config.toml
d_model = 192
experts_per_token = 3
activation = "squared_relu"
router_score = "softmax"
router_z_loss = 0.0001
init_std_router = 0.00807
norm = "layernorm"
tie_embeddings = "early"
lr = 0.011
beta1 = 0.9
Below are experts of layer 9 (counted from 0) of a mixture-of-experts language model. Rows are named router (the router's row for the expert), up (a neuron's input weights, with its number), down (a neuron's output weights, with its number) and show model dimensions 96-191. Each number is 500 + 25 x the weight over its row's rms, rounded and kept within 0 to 999. Numbers have three digits each.
Before each expert's rows: "mostly gets" lists some tokens that are sent to it at least half of the time. This comes from a sample of Wikipedia text that the model never trained on.

# expert 0
mostly gets: "The", " their", " its", " these", " the", " The"
router:534487535548531504502482516545534525524498454494507541504515534461529502516477509545465516518493447520450487536517471462474503521522479479474518486439491507518445498508542483492470459456481489474504527488487471464477511502541530511503488507471521527498518512525476459522494467491534481496
up0:472432551520498509466472479530506513507485471505491485474482513517547477519552457519525495530501484516500504501506551534486483523536478470517524513510495455496487479548524517485495481495527519491479515483530494510485481501462495552504474458496539520487525503507498498524547460514545521455
down0:486512472518534499462489526486530509491505487517545510491516496510476465512498498493515462492457495483510449490494498515521480518450482528495480446497529489486555463480497508504492499517512543539572509535488476468497499487518525508479459514486499510478502505491498492543515529512474503501

# expert 1
mostly gets: " until", "–19", " began", " announced", " took", " early"
router:549497530528503539515535490504501539498460502495487490501511490499464529490452513514478487537460499498497456547478454474502514524484525527525483470500480496499491486517536518517505481475455495476523517505489502488544485512512481473529467448505555543505485508504502498551507521461495470507
up0:488503523508486481515515519477524525491501497520476452460492523501531485501492474554560505490495543521519527512504552490441462452555485508468491508514549444466502458533557531487463516513488495458534475474505518447486530525478529508496482472511506492489550532504538479531464494460476561484
down0:486520528507492528494467510496502508488484439513517471501496488526475483527504508482463500524496477496465476526521525514489506510503486455497518511526539509537510451498490516509509482495511562546466480532463479512501467502514476525491534490482464444509483441493492479518481510446527509571

# expert 6
mostly gets: " ==", " ===", "---|---|---|---|", " Coordinates", "\".", ".\""
router:497521532527480496497511530474575516493530491468494491475520540489528512514498497554478491504474489477452488511482435476493482486510483499490488517487511482498476472525498503513534512491466509467521530463466494497485535501529507522555462509514490502524499505490482458506504497492529520491
up5:485511519555532503485501508500479485512498514475508505470506524492516517503506529518510503519572500508485465481471523459491475513487498484487509518469471521469490506511491488554475469509464509521527489454534458493588515518526489471495490513473520513509472534482493530488546526504495507497
down5:489512540511473519540490490512491517501501516527498494488548524530496518485491454517544500469498471528463486502499510479525472474518526526475509463527502519535490514524482513538473495521517524445479527533535491491456505482490498429530491520528491493518504511539479497507510487539489473475

# expert 7
mostly gets: " used", " served", "On", " Best", " On", " appointed"
router:519502533524501528494521484551510505499490527489508516496489494498501520448499470525479489484501481507477473550510486537508514505477511490517488558534506467523482474506509471512459489541507465488497516492501469510552524466489530513505469482474493513528530477540493553511476515506502531472
up5:502515498506493479523490483520529525504472504484505522534518490500462491530511501503468524513477497540484505500510480463560464512484513477522536473518493534456462495481461501518457475524469481475507555514494457537518513477506537530521517475491487476481517472495511505479528548515509532526
down5:509529501500469493521482500448538508510507528506534489473515490500471528517525496489514456482492498520523520474491511495485496515529515554483494480489529541477509490502500511515469480515489470484501501522515494545460505505486509485474511469509482501505524487552501494545505491488488520522

# expert 13
mostly gets: " system", "See", " population", " can", " must", " Award"
router:475483553548540494473529483530522515515488501494493491492539513457537451467473480523486514493510475497473470534515484439450523470516491511526511513499474502534479449522490517469468532482448522463484506495492491514506534510541485507521455481520490471497532490495512510536505508465529525497
up0:454463522477486533486469455519485511514518468468465475444490522533527498477506478523536486500497491523479469548523515487482505539516504525463532469501500487489495457482522470509519526468526489461482554486495512466514485521476500519491505519545509506499534487541550501575486467485512504470
down0:494512454444552495452475485491492517508493496524492505506518488525509482494498505460475495522461514478512487488522500532452526514488522520494511472467534522513481473486517560550503493503526523497503491498478539509455520481494526494494492522515524487512473502471509511516540516533493473527

# expert 15
mostly gets: " Al", " P", " D", " B", " M", " T"
router:483497555496517502499519467508505525519470503479476518497535507477486498498545465518459449510492470490523462482476503481481499520478488509510500504507476567522447481506513532497495546519479468486518515497495486502509498510509517533503462519516516488475529521477499504488583459489530468516
up0:502496462520488520524520516503482496521502524513497485452503540494533505514518475510522462505485501491505508497529503518482475527546496499499521503464516497489519464500544486444451509484487446509482548490490533476522495527488511513503490503525497492475489497483527557540558480430505500424
down0:472493502507536504513513521515523533473499508483477498501538457526501475483483506491495546535499489496480499465519438510473472488514518493533493437532523522491537488511502489499545469498550516531509496481456507565503510497527447505512493489495500482510482468506517456473474502515480466497

# expert 5
mostly gets: "),", " ===", "\",", ")", " he", " but"
router:486526524517519517501524500496545543472507492475511496489480522465515551517476494527479535512467450499456474538527484506529492514494504497474478503523495493526490452522517494528494474512525511481527511474504476509487498478487485501522480483523484489434452534528460516513537498475516545501
up5:509491505530504467513534480554479539494497485498513497506520526498489505495532496476437494538492499529491463477460528488522500493501514473516500504510447527450506485502443480517455540540484542519495558532525460508501505522514465512478518487501471487508505484510475516501512560496509517522
down5:524530547478511493528505502501547531498504547521493528482527520508481528542498467456487488489530481502522525490544490511500479498470526540510483444478511530534473503545489511497482499502499485478543494510495486498475478477497488473497474498489534500496460497508482504534472490561505480504

# expert 2
mostly gets: " National", " national", " anti", " Army", "hora", " Mike"
router:466490533492539535495566485504513526496500505495525541518531551482526512536493483538452492482480470438482475514486491528487500514482478517479507491478494511530479482482457525524510443506493479513502543507470506492451525527513488483551470518459506502482481513508463523514495496510518496469
up0:489463539504495506514521516503485521481495498522517486495518494546490521521545453575498493475528469500492520465539514528494483458538554512494504528507512495489507515528577486510455500507504484466512542500455509462522515512465494487507484465493501480534514517533507536513473472467483491465
down0:490472505555492514466530502495465519548511499490491499518507467515534492491530486489473530512521524489455463512548505537479521494444521536512495468532530521473526496542523464479554469476500513533533506515512518493462477489476480482514503449493512519514472488468500490477494512524494499523

# expert 4
mostly gets: " List", " (0)", "See", " Cup", " Award", " professional"
router:458493535535470476471516489541509510542509456512512540502533514434559484494475502550455515454515476513462495496461521505492476485451483522519489506478494492519463490520483459496508487505450484484499523553502504473507497542476537483492481496478469498489491508492470485524495463517548531495
up5:466508535549536480499476456542504512500486483483483513532524513499476471465499491519483516510495513519508501467509477481484523484503507530512512522457470520487518469485497493514496440503492513512540514488526433461527531517526485482486484489462507465495513487554480521524533504508501507481
down5:529484559513510507486498472524497526509513532544523471485552515531532481504489482512474518491515511508511526488529499514502503492524479516494484504523501514479487490525482536508479509499490472505504446499512440499482503491513456508482495496493501498529525470541503482544478514513519558486